Weights of a small mixture-of-experts language model, trained from scratch on English Wikipedia.
Size: 11 layers, width 160, 31.1M parameters.
Training: 411M tokens, 3728 steps.
Below are experts of layer 7 (counted from 0) of a mixture-of-experts language model. Rows are named router (the router's row for the expert), gate (a neuron's input weights, with its number), up (a neuron's input weights, with its number), down (a neuron's output weights, with its number) and show model dimensions 0-159. Each number is 128 + 32 x the weight over its row's rms, rounded and kept within 0 to 255. Numbers have three digits each.
After each expert's rows: a language model's description of what the expert responds to. This comes from a sample of Wikipedia text that the model never trained on.

# expert 13
router:120146174138124064125143173097130144146159151113114204140186110136075103101121134100167148175089100112106122154181143163132140095087136138056098112083179152110156104092083156108120096191137082145114108166148142074128124090178183085170149145160156135147081098122128152116057125166163125070109101184140125086155127091118145160141110118128136086148152154131117166156099086112152214120086169127145145114056106092127136113137124121184155123200168124148118159155143150174054129112124175
gate20:146159113087151130173136084058061147084098179145083079119059057109141127138136101137105142077127084157153131131061132130092157137150149158154153172082115147132133139042134158149176157100069118210084163149163130166084140135122112121087157124084113103117142153142129114105141136125118089091113149157079111131113180115158134154107144145100147219150121097139157117148193129120130169147198130124098112186119085126100103143153148101143078112148201143147136150140148127118146077066156117
up20:106135120061145184159125158103107171130176166115119203153093116166113138112190110058100160145154121111153162182102136093074117119141155174132113147146190136170108088113120127107142088136112131154128139186090146117139114127144086071144112111158174130196143191151146069150068140117141133094110118165141098103039120150095160130177190115099112146102053082112138109091111112120172174115187150168117122084114061105101074117124115072132119153141099138158135101128130159098145099158088122
down20:156151119118129087081099126084135104187117203138135125114065103106118125154073146079142110102144140136133070161185144161133087194124115108156159126128117156167104118100112087143117159113167112160110130130137085041124100135163193104096106156137142118103115126130164149174157121165086065138158184168161146081130094074142137103195148134092143158134078126167073128141112146114069104154114048075129119155151158115137107161096124110218161164128126134153117140074146136145153121191159180
gate21:149159077070180172164069165168068125130125104088104169118061080154128072167109145070129133078134047081113116139128168087175115117157136147204126162130099174148104105142101143156123175104072142116100160184164169171102149161100143159179154122155153139143117144119178089141092098117146071155107096083065106132057120163130118170118084123129107088126115072175173099081141123116117180137142177132169106110106123146134113146107138185132102148154128144151119131120115125106175126096130132
up21:138122085183183175171123122153080051141147120140149105106151162148110121147137090129112118147171153123174095131015148144128131145105096163095160112167092111163149136117164164098151144105137115124068195174113190178112122126138051146061145131126099108162090114144091166139138107125116068170121138117141151099117139082178198094105153141132162139122136092190121147130131083141112123124130093111133147114179112167192153061094126148089110112062130121115167107152156203112166110145119102
down21:137145122032119093145129100117113093144102129149161091141148111130141130155185107128129151087137121113186099115142130115151115127161082142150186087208091073175103092111095157108120114145160066144136167177126146088112103142125198074116123103188163106095158086153156163131103123180083139102162167172142136139174159140116122146136098103158107205105103150119144154122110120154105129129144144102120132103179080082081086204155126151172106159166080094155070170135126175086155089145062148
gate22:097130112192154112116144157144113172130147073074108196118114097117143101121108105122145111167074102083066150145153048165049112112083097175145116130053124171131109124126156088190146112174110144141150129125123069160105148117132137108190089117171085101143103078074133122123130074148093105129144151081138176169180213113101108081140163168120179087126132167131129172142109150085112136159115106106145139155137136110136066152119134115162119078195079137139121108123108112162093167101101121
up22:183111106115122152138150159131107184116160150070083096061134153146173143154072105144079150121097111127165176192156075169085148115056192195136180110110120182126153102062078147089188150117137143147179110140078130150101136120112088104091113183163106128093160160138112107125095094148123094092140151130097144152156148113104131075121193136165121088104167134131155111152079130144130127105143149089142092121118083068138087145162178057138135137109126135149141141102083192155084160122111143
down22:100108123178093077090168188184101135104199076092109149105167112128128121121089175154086092096198125133134199160124090127095130137117143116076161146128134146097158110090148115114069179122143105157142109109159148178166164153127082125130078157079108128178177144114127145134149183101158143145135105164106102109103120099110099087090115143155091090095130106127193095091093167180148073126197126084115176121132203108093098146064130158146137150130123138166191149095101097157105137089119132
Description: Sentence and heading ends. Final periods before paragraph breaks and closing == or === marks of section headings, as in Discography==, Bibliography==.

# expert 31
router:073159119114169130142129123104147172143154118176112090186177089091119076122098111180182196123044121133138139071150181105132148097086140087090107112139183109181122153139108133184135154092138169137139109126104114076160123096168224083132178097136093135176088113067094146143101102153137153122127101220121089072145121174142091170129133103121122114183115153168120140153110127090132164134085168098157143082125109149059132108090111132172116141158153107117135150124100113160122105117150089
gate20:133143156084127151124164065159137153188141109070105139168061102169123109132075133130111130110119143082093099142097130118108131134107141146173078131199129140103087104136142088072137097112165124125164160080168082091115152067086112058138161122227135141146164111187132135132123155209077129201127074088072110128162139137176143118116142137107147136124128121117098099114100145149138083154139073138119178109120074136096135218131134198146124138146130120141079141150111119181158123162136128
up20:138122103127126138141176127124095084140127124087136104086086141100049100174071135097058151083135092162108157150147183053149187107140171084106123126177118110096126133089142169113078111122120171129093092130162125109197113184201075129178158134109092150162102153142113146146123118159077087126097142151097075174107149095147105058161154156153105095126118159153118148111101197155139114120207106158136127170123119159148133145135075118122179113156169112151171146110177146116108098142166182
down20:165127160166104094102176085150124091107142074115124122136130149119134144099174124144106149137091149134109097190164132139110157104170152132149113072115183124158142123089100178172097121130090116107145147213153163158090113094186113170119145150132040084087162103143097117154129131113106112144100090121101170196082110117166045164105120123142181157165170152122100085116086106089178087107127123133160145140207149126096090079151103151085092127129100117148184146164151164129089104072084179
gate21:152155120096149156100154130142123092115100105135146103095186134144145164098112069158158147134117136105070063145118194178118110150178122123089152122107140104103123156113148159097129128121075173100127129151145126108083137127125099170110176073071148147104122095162153177123148111115095149119126111108119085148164133118148114112119187149141078112153221127138116126164081115045117104098163120164132157100074071122154150144128113121163099116189120129127154245158138088204118102056186173
up21:179143109143129119102140125119133092127125150118106067129165129130127173118135074110124136119139109069104113144123172163123097145213132180107145156102110130138128121096110152099113151128122110100106088082171150061110174153133096157155162144106113172094115121149134203109178105062089185116123103124108124170171141150130123020132138172140140073164195147149123130138091100081099160118165129198160072076132117098195142165117150117147082134228084123119150165105119110166147096107166140
down21:132149136098130129114101118125145127117079077154162133108174084103136145085105181089124108168130132143097194086109129199171075144150121137158139103156066137149112182121140184061113127150166090113104130152113083132138112181124060115098111123129160102096113128186123069051177168143122143149091150145140161139125176166148123047127055176138101136090091110105164107122101089118147197143159097189111108170182126150177120134152147150105116124097114145102121138177152188153142105061127125
gate22:118139096122142118109145147113207103094093153149111113157104159177187141099113123139082169139160072161119131107098114138112114163102129195095106098147102077114168163156198106120126116143046192051141115120088100120126113137155121139100116097148191161128160111132082155126186164100145130122133144159159087118132045174130111135205122131144088195138106095143140161112134181078119104103089134092102120093105168189150178097101124156170128084120116179120125133134083119107118116202090156
up22:084098139109125145138072139161181103116148109114103082111161086115148099141167133102104144147177135125097153102101180181137162120097202090119104111153074135156113112153141095127136154105122104140132161152129194156079091118117115117117127146059073137085079132080174112166111090170125187207162171082188155111140166149158164094123104077134192151141181149125078053141115110155119103155144145110113133146126144154112167080063170151094164167091117155083099114129139125187072156105141125
down22:143177105128159133184121138145188115166131095099128182132097079154149125142147079115028153128144169157127133101143064096132139106096151116077170079141190105113167130101110166134099168108124180122123140153077121097144137104109142113119093111099118113078155112137129118144147110092125065125100100085129089247161185131105080140138128121162134130157158155087096136059133060079132188121120140133075142136103162151145127145134093155110106137115185161174146116176144115196144162142158082
Description: Abstract word pieces. Middle pieces of longer words such as n-ob-leman, al-ab-aster, aff-ord-able, plus words like able and how before to or that.

# expert 28
router:096126140138111102114106134050089109123176171152135207120137095128106065152146116141180117153072128109167107164160115134125144110135164128118095156085157184108108136118074146124141140148183160135117158158155108128113139097135182087110076128145116114107105100125150140168091104099053200110154097138170103090158121118132107134130104120151122064091093167133086167140144078125136143129144116109075195155101124105125176095119097086198118093174154078084107226184105166161069168118106128
gate0:142079149173170096144093142091099065127123166168092135115170074083127172176152091162102089090152195151079107168161111112166179120136112088059167187112169151144095161085161150134108086106197169167110095180121168108101123105157111098088165173163125124138141138141106153087173169139048145158152103114146141164117138115044131119132167109114123128107112129161127142063113161076107137102128181153123092120130105121147122130089101144162152133110110122087107124111133161185079083119172152
up0:182144138185093123147117137191130197118095129141091153115082112157153088084142143096125177160078101087109101125140149140101157198120063094160159122015123168202121114140171126103077091141128092136131138127155135180142145093129085114121121138135085165125103088153098088185115088163151104112167112042130130152132194101145143105122169159137188104141093131104179090104117141188130137164114107118150085144125159093142109124152102064102147149161138146145151059137094145124143157117131156
down0:149120175149185135182109118150146139164125099032131099093144220131177110148107160103131125155073101122103122142154157183117123097126142187124065116073124138079125154107107136166178106109157164133161096151103134108120083135126113108105125144078129161104194142153073128148171152138124128152105139140091106126137088095128059100128058151090119120096169162146160135071074160130162158153147111087163156157176150145097092084118102231097077147128088094130128111107152153161160157116108155
gate1:064171118141088127101099105091133092161090120120118154078156098109096108133099188111179123104104090122107138132158175127164114126139122127127089106145159164091188147120075095141181126172165144116135128164118133152102119073159170104119077190186124147125194119081095145138073119080102129154116123099121083082068110098155062117092092084136159138157166125136137174148103095139091053153124103080115177154147170177094084086120101127162120230140147122128091132134146142144097141134102191
up1:114136155153071113149065102109073132133073103087103141057143138122076144168125094080130109171080128156141155135138152142137097141131070113149136137105133106131133164098052076144174197144139067097129177142083171108150143106136122130165123142109078161103164102126113121131017134145165177176112162104137131136136161094192131050134160121144119136151151094113170161156080152169135096153157117150084111136164154200126125130166168128121086109081149151126186106128133189110146119122161167
down1:081174125097082160178160151150129091117101140114128116086109184183140143155107120122135137109099086083172094176105123095119118122130117135127191136129108126117157089136174144166146109096136170109105108127135178198121060152135131138147105109081118125113148145102094098128089108135132198155120198147129130053111222138090172157119113066101108127105077174112132149121174148118160110091147180110177151071156151076071142132104150128096185087060161109153139099095181145147106123193143114
gate2:116134099077140051065135090107119137156144143190182175127131132091158090133153105145208183138140091157133140102102134094102093118137171129100133075163151134109105104168132166167107119216112179127125147067146096111198054150207164145125104140165167111160100146101113136206098115137089194090157125124107089125128101109100103150094091134163138102082144121069117101139178107111126095152124145051159118153109112158164091126105131154115111123100115153115106160133153154157160159115088141
up2:063134140090091142102183107157139139092160088131120148126120095146126091137171135129138136161103109155149125138074132098122148131125127203153116067128114143119148088194171160122204136100145121190176160107152139139114097144109159139153102081205077136163103155125112140126093065114098150152162132142129139183170134134100175101182076075089128156143134111125047033102084138106168124115168109097141116116142121111144143161140124143134121119041084136098081188111207157130107142127107097
down2:131103121154136108147128178107128035170127175058141104152105070142159099170179164093140072119171157137120124119142166130134143153133123141105172141164074109170083144137190104092065163145144113108093114077128148092105090153116192078154122121109138149159151074194081169105147087085148143107148208171130178121135086145141110070186110154089137129170156110100154098170144152096159159126168141149115106119098124096136133098099103072123121076187099140092145118117156076151107155127131159
Description: Word-middle syllables after consonants. Middle pieces of words after short consonant starts such as sp-ell, gr-ill-ed, sc-en-es, fre-ight, and words like grand, little, free.

# expert 5
router:060162131138139079076091121114137180203105107148104166191166108101088120088126158125163199121080119127159130063179174128155134144123156082133078146150167107139116152149111130182111112132116158141158109158113167092108112089131174121145180106131149116160098118111155124104050163131120151111119091175139133040147117099136127205150072073107162100130090165157136139114126078117098132154086153095141180134120124150085115114087095125217108118121193129091085169121090148119134167125115130
gate1:143087111171153087146137160154129094055186102086147085090179088138098075108123116112099165169092105125168081151179074103077100157144183121119147127115147154157164158159113119152106141146079086115121156073136102127093104117125147128134148086122099130146115106104113115174129178161133176089136204109139098113158114156120135092117223115143130173085094074125108105103162123147106142185082084164136127137143132127104148054159098145155106104136185065159082182156170170157117156090141092
up1:079071119150115099086165112133116168096132179131165125092072155070125133109159123091103087138107151081182153086071123104113129138145135174143140127137158129148069121130166061130074149157132099141132125171080152133138066162102084143161100114169148134195145150144058169141158166152143142142130150130118155102116084121107157120138170179134170190102092155123085079165165091167141086188124090122200136140185159151150085138077115161108153076089143101141113087158162143077112171135103103
down1:138137156072171092139109136111158193139165135089136113122094091155098097149119133116194102093123136124060115124065100145095094140160152094098147129134110077140104139127148075190177092110134162082102154088153097178147185095084084165160090153089130146084161111117125143125151110133118097179154129082159134149144111098134175110105102170080148126140131100057189132115133142094154149187156109150119070141137140104118113103159186173220069131111107144132130164108193116180160181084125137
gate2:113115163162107128102119146119116135202141147101108171166119158170114138122079072100095074108131086194150160108156108156134129143155110112105194099124129202096139134082127132076128157060120104133176136162152162130143186095147125180080162090158113136155176149082065127096195134127121100173080168164146125153143140128107149136141099134120097118120081174130119123132113096169119133171114104143126166121111204176161138123104073095108149115164142068169173056155156104131138150095038136
up2:049116124133117141082095126158091085094125137121112171093154153106145161128127155115082138131085102211152115113105074120063144131114133132133151121146085147129085118124087121121161092108118082193134098146118113180153133126135160118067146142143183116151196160082114124122152170118172137141141154104088131163144123112165186079215132098131135119073103145133073137090155154107134147097119135189126157128134196107129100082161170098112185107085079087152127051099175162169104185168134157
down2:154097157180058107117130147103145146112095086084105088085129162085110142105162060144059157096158129167124146170100130128115128081167108125163184169114163130158122113141069146160114106142102039098126116188153134121126120122092204123131143128124088090148177118160043183120151138189110100181111150131136076130088108132140140120085137117134107185115086180152116122179180150124125098153176077112129098147169135147058158072113133113158182088128146134160160148126149162140115139171116114
gate3:191102116153164149135127166104154149168159143038126075140162132168098147072122178141129106169137154135109133131092119184133104062139106112152158120166095123169094133108114090125196152122160172077091220115089137178129134177129122130111139102134148145111121071109107164129085093120119096141117117133139171121165151150069106107123110099116133190118114130109103139125176077143134085152058080165145151059141123127076109085121149114088135113177104132090189119147143145137180060080131189
up3:069132089079123137126129087146137129165141103137111112176146197151083125179145145161173115152169119106206167090106117132181098125143129132147115172170119164143088109173138117144100088178183140151039176147083174137111147134183115105106086090127115116140148129142072143115149082075176095117099118176166127078130093157119102114153099110093132101178091101108169133102104097204101123189110134162151110107151106133074160095087141174118119088142161065153142094147139078087160138125078144
down3:179140093092096093127138073165167160123062132111158117103153166103155123173145186088111108096039114117121100190145110122135144118123125159153124118084137097146201143121127144099119142123120106161096130151170132119156126087078008137130097082094055172172149105138137116176121181160114090093152133100180099146110125143169158117137123171166159137112105117115159131107066120136160120121120135186136125134169033184117153159201118123058131098101122141124121162106120127152102146125155143
Description: Year digits and suffixes. Later digits of years and year ranges (2018–20-2-2), "of" in titles, and mid-word suffixes like Appl-ied, -ivate, -velopment, -struction.

# expert 9
router:063158159175167105110155166079126109174127121173110143165133106149126089104095131138172140147093100193155118098151151150150173135093151101045066135085133158059143134102097181123115147155110114145112070146131113057108116118144198133157195129134163106116086057093179113103080165154127134104100081148162120058155152118100112168126088144110143138089090177184110182106124122130114144178093146111158166132113112106048109115124116073115148124146156108146075108155114132173099160121126134
gate0:120123153100110157088091143093066117133135054154142154126156142144198121135173093150187144161129166131154189167155104025132094077117098140108165091188164115101118149146098073099182125133104081146133159066123100087043127110094109098066127173121085127102137113121081160112098120161126153106173168154102129138180135149133190142146176146115119141127091117108102129100141064147117101154159130095081145153142150133136147118139144166123133097097171032135153119147153105122103124128078093
up0:116170139090119118145138177139101110133105136055154171153149097166185144161145127167106129115111138142148120112077103108170140145123182111071143147101084141089097125141131147121140097169117054109081098138102125111114116142082131136095115145100179140124167087070135175113119176150105161185208064133092123107081066112182148110121127173179076142059118118163128187077170094130114096146196122142124069164171111183095091171111180151127161123114135101177153110166137077107136139144129148
down0:181098109139153137147143132147135166105109139108097096105168114134140150144123128140146168092116114178112067122107137143128126068125062188143111153150115164089089151125150161132140115141099124166069137137121092159173051114115090169094132115108136137103127129133100141081179159097114093113065100134158041122139095110150141131182090165156130171151063090109167099161125130142090171090189208107129147139121187165169114145134085112105147102203085190065162120093146193133113129146118069
gate1:137144110100136187128145131119110126096110184154163091109092132182127156092109137089177149101138128152120064158195169130162081162123119125138133103094110131131151114160111137134146126126106087127103153161104161149057073094153118193139125126093122155056154170064114127097151141139158096146109101117135129110078100150066142223127101135125109174072090139115145125063116158138119094158122184146144101162133101120083069137099183135140196194172159179144142082142114074084196138128126112
up1:155120104178150126126129121179113109143126089165129095130178183092101153121125159144054112174104117132148137091091127162096173043104143137152137129123127086141141147097170189139090176179133137097124127171096107032147111160081134146099066143115076083188145152171098155157112100110114208134161126068105131170132154131148082120128123121118156161157171105104077164106127099135118137090092109145114142110124101149187132136144085169091116113073052161107152122105155137133096167159091195
down1:122117105100139148135143133092118107148092109146160103084111121118119165154137169100179128141098124157127136171146112128149076123136118141111103189103105136133136096106114140125166147201064100145133095133124156126075137118157255070147171119110168109147138099157107082124085088109114167084130129148132107133156165093146091153063113116156158126199141117098159125096135106140092144134125110123161111128101178126112160129091105124255109120111146105106096195133181128112124126096177118
gate2:172153121181141107142090106105074150145136167099085136128136156155120176101189151085152123168077119184096091089157127137161139110116161133120164029114175166084083063104109084125124143130130137124128180106148112150139124143086118086102145030147150127108142111160081141114093118101166157141067116134122146120156127153202104107098087159106163129148103112147064164111105096129131104139179075082115122163146059105090126078086148111142102118155148126135126138111171205185102138170163144
up2:104129126147151143124129157093122129085135073132149120118106148101182102107093122147169091146189113163140098177157123177122133133062150081122116198139113167105087113163106165085162127125179123119133087125132112180151130153135144157131207183096161099166157110137148094179084119125105154101151153115138181118128140118114227168164121084073030115104160156125122061062118138123140108138098072155114109160139161107115114119061140094113194105141143116173056122116117167108139176120131153
down2:142145096115103065141136144109196097172140082154129175094124086098110107134154137080085108092157070135154103143061136140126131161170123138102148150166152099147144147141119159122130110113163136123098065155178061107128130175075154110125168149141090135141183153171120135136131130098165133055099119073116127153078123153167175072135127121124151140093190070133167095149116152133069155104163091172115103107127086181151140130165138128252101089156155150189159099123114078121158131113143147
Description: Colons and linking words. Colons after infobox labels like Head coach:, list dashes, and linking words by, including, with, as that introduce a following name or phrase.

# expert 2
router:138124117153096086130131148096097101171152134196107162141164040111140093107131131164159148112066105153072083097133147104135183085050190157054126148117153134137099169141104148109142120126148108127180084147129139123080125069111192125104159150113117062183071054129150126160138144126119144137140121123127120089153124146143112108153159156115116114117107161115133124151157087126142196123094167102093168131106080137100166112093082126238129134199137112148105166167094106135092158133102094
gate1:164164140157139092064112121146168106124123139125100119142109159109102072132107153120160138134108097136111157172150117168069079119136092160189079090164093097165123116140150124106111121145155064132119120045201189158125073168083110099124107153082099182098178096164162121132158080112146179181102132100142122098118125149082109124133029166119118100141172142077142102120084140149125116143161088076128124087143137153141117184156202136142085095144146209087139143116128142150169112134121163
up1:147069167062169117158122128096127142106127140116168118146120170096138147129133149068126150030095132103126082143101162141128165064125153155118174162136125198169134089154159089133149113087200118061153163123173143135103110116092091193096143149101144150121127116075125098121162143127122134091163170132127142157139107063058121093121148144103117148034112146120128135130191139160101154136134085153148126171149176126105153213126094121116140077114059119097157127065123130089151162106143141
down1:149071180171168070136078145096192059120156140110151115173164073124140152114119151120088089095110139056110187106107091068109138125154137106150183055200151170163169124189132078121110118110168115168079150111143116095071150153070137113161132140131107068142148153114109147132095104144132143116099131122131160172121103156137140112131179112150150160121120113158149168168100129152109102078091093133133158155196130133099103113171101105140165124154153145085162115063120072116087145085167096
gate2:115090043149135124105179144151147182194111079164103126128093122058169126162131151115127157121136108028110125156098094132140132148127169086098093123111091137138131154119201131159101115133122156115155157125111116093163186186116118170124077188109099101109150102093143183165129139116123146130106138128128174114084130124157113153045108155091129147163121162120125125191087103139179132080121089145087181154116131139182032140104145184176086116150098139104154129136128170063149115122116100
up2:167113110158161130183117123117116148150118098088151117118116161109158086138096165108092138121129046141124133154147107161074082139238110157117175170124143091145083124125114123098144103163114144109152114134171092125125148116093153096123137139119113136154095123156090097162161119141154100121139136133129095158206156142132127040160174183168077166150151077128176152078140136114056158148114107089126094090151158144092080159158084041103134138153090107119106142115201131107099055118189140
down2:174127158113161161112164109107155116134131093164081158136106130131091160127106041113150142102195071121202149128095141074065146093117128171088097135071095185117129121164127107122072100081121111113199155135122131178156135101109114125141132098139111121149143085073114131095145077101145180150117195179132146097127112070201190143095133114138129116136104166085099100134117121083126172116092143128126172189150058158137190126163133145155142155129159127137084171121086078108139157138156172
gate3:137086097079118148123135134093104110162107108168137134084118094140174112160075185187141119129094130115092103141112105115159166091124149038132173162139087119173092176165078086119185155241155113141165132119146132133136074110191144185112144127082157165148133170143036105151113075106120155125096113097117108132110141130124109111145164106108151109100116185145189145103136131105076127130117144107131165128148117057135155103158125125125080141155135153135129197153130105168111183047132132
up3:168120151063135172130097114141116114148104124093145114166109193132118120108161168144101164154120093157170099018080062118067110168092148130137178156121109132123117111076200107183133091143174158104120099109160121065130096173096102125130122141117096128128094139092112098076135137152115123169085171157098110118103101102168137175132173145122163170135147099126106123123098152147100154111162094146138214152125180128173153170142120094114159112036148149078153108074112100140147098159072118
down3:167145119175118117162192052155123161111105129077080151157154168103096146116108094148110188119111152158152076141124131105181086188110174114134164113163123091162201071110131121111148128078182098112114157173109069108162166137073172110118171155108095147137079067175067084110123128133166085167108109160101133122144080130085151087085106133112117101156122129099103145102147109161133160144097189097125138114116124125110182061135194103119164124149106167088095163113102155164163117099158113
Description: Digits and word-piece continuations. Digits inside measurements and table numbers (ft, kg, lb, coordinates), plus mid-word pieces after "m" such as m-is-representation, m-ast-ermind, m-em-ory.

# expert 21
router:133153126141149110116107094098127132122139108182055144135134123097093080128148107144164120149090086165116129134149112124160160153126185171049055114081176126071136153128113178104129080106184134156150129115108089132122077088161192138173132102165183107122067055117169155115100142114125117100095085135119117084131128114138159176128116101109140106125064158159147146154183132098122172141117152115154135159130144155087124107160134070123130120214170100098068174187067129204089111101121122
gate1:162118147174116064114126103113105126129165133168192150097164127131125086143159137111123214180073142085078168119134112082184099054103155107152112089112136138132134052098120148061138214118150150118124135115094113082142108127157144106083139110125113183131138100096153128079110123189138129113106161124176100150124091157129138141150106146140097184140134076142106060143145127145123113168086098159072164125138083130128175117112064126127155160119205161179115162111161119129098212104119121
up1:133167126145105134180060114168101134095138111132111091107158129176125111125145111100148127125095072175110153144094107113167141125167186140126205140095143173175156089136102089127174177077172125150140101113145084148151086121120122132155127139156158155156107122126145079163155126155129081114075123090107195141091151061066146158139048123118163160128148111164072111116076167142139079124148114129168151161145172201119125132134083112118146096056144118162073097106106121163092186085181080
down1:091144073172145193165107165124111100109141136137102136095132090125104101101141158145146168175119158119107134146120121168081078147162171102132153050106094163092159132128164104174154131190179181108110089132155106134086114142183127164087197062089195142154120137142105124159103138113107138181129099125132132132138159098133085151138105062078135128140085132200107091125091135082139158129167133163142119109102133085128080146108146088128108057111154167179102110095136145168086116155152026
gate2:150163128125158049092158146186122152167097120152065165137141126102148185141120131170161131148054106115138138153164123167160109159087116080180134157092156149139180165095099140149127134194127071178108131172110174154178189147111118097057159130131090121099091201098118111089120097114144181130130097114103055155062123112103111090128185093099150139137204127156153119123111115133137172134124105096095135151130101132182140120114043107128098155159139158097139143098114134076134103087113122
up2:114136150176113157113160075187176120125105072085107134103130148153119126101098178192135154170065117135137178098084073120143140151172144133049131119114081144096167114125158126134115147174125135172153146127122091139142172125129098139123140114118159145142126117159129150112147108134092111145151070125166033148148096100157164153141131128116196175119139115166151113038133157145089190129118133153119124107188133087169152076108129174085141172085168084106142055077106087079099158068120114
down2:175099104108094092072154086191073124202122123095148193124158111183117158107142145142134136122058110152152130138124129133156093151138129142143125064205143114181108157088143183110111123113135123109100125171116118133145160100148182094123192159129096120154115170109106132120080141113102149121110138120078141206103175123085101108101122179123120112161158069074170154080120134129167186112072124150143134110195103052116072129094085131167131123158094128174106175193112135113126111086127142
gate3:101103126157129094114170058172134186152157122129094159169089127158105143129110110111077159158075096196112076155087096155184136100148089135095116093131146092147093101076136102063155125094132120116156063184130157146083195116120115119129180138114110189102117193160121135129121104197108125155147108071104053164139147115143143138116112171120180149180195119084153079139112140165134131158098121090172151094092102095188131088138079122159122153111153080124146106146159161115122098138132165
up3:147091090123139131154076172186118092130096095109155105174101121168162110175089150121141111133141147129111157137105143106060105128137118133103116095117136156110113153115104071191121105091108137135153110081100144150136047081118135181185178120097157133113169098165094127121172140108168129184112147133075130117151135058150135205103107102158115125161146096171160109103131179161107104077167165098133104112108178176110080158176125218129100125138167148096139076169069088189108103171146120
down3:141138104114180122134039135094127110112091119158098106117108114165160046131127100162172101141148157050151092111151128132051160151092191146088065120122136152139125150175137111119084136145133103141149083121157156179161074149100139146130100128161103117117137093131172134122136084153165081157139151157124099112185107142128166135163127125068105166072074161139122117086151198163086105154102111064134125159092149140203095153211133130064124117194143106145115149082136144129153133143161116
Description: Conjunctions and subject pronouns. The word and, subject pronouns he, she, they, and auxiliaries or connectives like had, has, but, who, which starting clauses.

# expert 29
router:076159162149138081095096091050110147157156122168077157150112126117086106117151101146197141153092098170121098077209126157141199113132155156125085157100169136112140148126116212138096102134142139113174170125083102131100139097148208104148117151160169115114088097104177109094072170145133143068132078155157101101175140122127089183111133142130125101100106133169131180151156070110136151157104162140142174146134079118084174124145097093119121146148159113095107135167096142169111179104109192
gate0:150141108124134089131139135108144067103142143106098142126141121109107108134083120099090176117076092107151101131115110193142144020135146117131155134132066135100130082092166125152082154140058110163133150143123155103137107127105109165132151176041138136176116146121140181147123131148136140141121120208121133134090099217125139190169145098092163096125083104145155161115067133145082125102084129163192106187130148131137092139148088128121132178124164154191109128158192105114156100041174138
up0:150110133070183180133152096140087067078133111149154093144111180109166164114113093156116116088123101124184118109088141131130103151174175167154198159077108110100103133107157150189137151116104068154145152174158134148080138116117097105102154121066171113111171115159087155155151143155109114099116136108172088174106102192155106163099140186138115081153165081146098112195119116144113091138136171117130169106153100118095102166151179109093051074065141110102112115141074120179106154084150130
down0:115057160107126128100186136128089098070128108098105158131116097113139095156137184171137139147138126166162117082119167104150154111168113108131142093163126117117124142149050102115157135153152104141192156169129105090186158099150157124157132117094137176124144178128178141076075099171135086166150144079153147100080173113110156102135103153097132127135135084135111101122081154117133155139139118137082151158105134092168082173154153102254054067075142167081112171086183122109106098122140118
gate1:140147104138141077180128123062121083178157142103146089153073144150132126151178141119116116113114031148137048071143102106140083079177109151137133132151090144145165171114122166131085138151155128078127146128166141136081140116131138096143160189104138098060126101115169142137138072085149128120143112096174055165161090150141054146110170189085160158121141061172174129176070085160088138112103142127147121115115116149138186152180113112125156167095109097111159113101141177132083132114135132
up1:117109115075177243109130145160099123081087113162156139100100105073163173109104168171132094094103138143133144157124133109100122131097123138092138154161095135166173120175150134174159123071118138167154124129138105140100135107072138135104146054089147133145162125138151175161083157150119148094124130114097134137103113147126184126158119114136080167147137144116090080122255166117177097149147146162050206141129180120111055141129143136121125072069103137136115135148103152130145159120095102
down1:130113149159152096122082167215110093093127152105118148093163107148112148142101149157078192068075100133104230128131096112175105203108109117070174071154154188151084134118087129166118089130150144177109155114098107133130091167066103105114124106161094106140109104054149100138130118165120153149122124102111156162194135099084124093119098126226163109132146083081166134168151126088146102103140110087130124147136135133170110113123109136141140142124145094145119215150137174114157130114115146
gate2:156102096095151157135115085053140131209184117071081121147097114159090123097150131145228145093079107109119147080107134146151174109101130122102122164134193126147109148134125180139082161175135135082142147104139133151143104147117160181082099132142115116133075133084120165166121183133105119131104110096106087126097220126133157149122193136060133158102087105115151154166194089171096103139103152106138173095117075160153156099072092179143153120131109194104103112157150109113123131125165124
up2:120102143128102134150150114117125147136122075065113125112114147102095134136132119150142145060087106160146113097170112144124092093166150175157134164123111099150136065104133202133043149146130112086090136070124160181126094110146132126054105115125136167097146100072123150164168149116101106075065186102137067165130166111178161131100163178115080138170121115142135153212175074210167087129072089112179137066171150154107138137145153142112113141121168155135123106131110118149167151112093097
down2:083162178083115074129112117140172123162130124100133173143159212136093164164164130079075165137156136161162151104070123183110103130130174091094103149101107101163147111099133195167162127122056084140130125111131100141156117150082180095149131167127115134090144113113126132168123141114122140113123129124093111147122118155166148133152186139164108154149133092107133135119113109164126076115151137170085060088085144166123149103106127131255146107117128144147066139108146126074098070197085100
Description: Commas and open parentheses. Commas after place names (Phoenix, AZ; Tbilisi, Georgia) and after names or clauses, and opening parentheses before abbreviations or notes.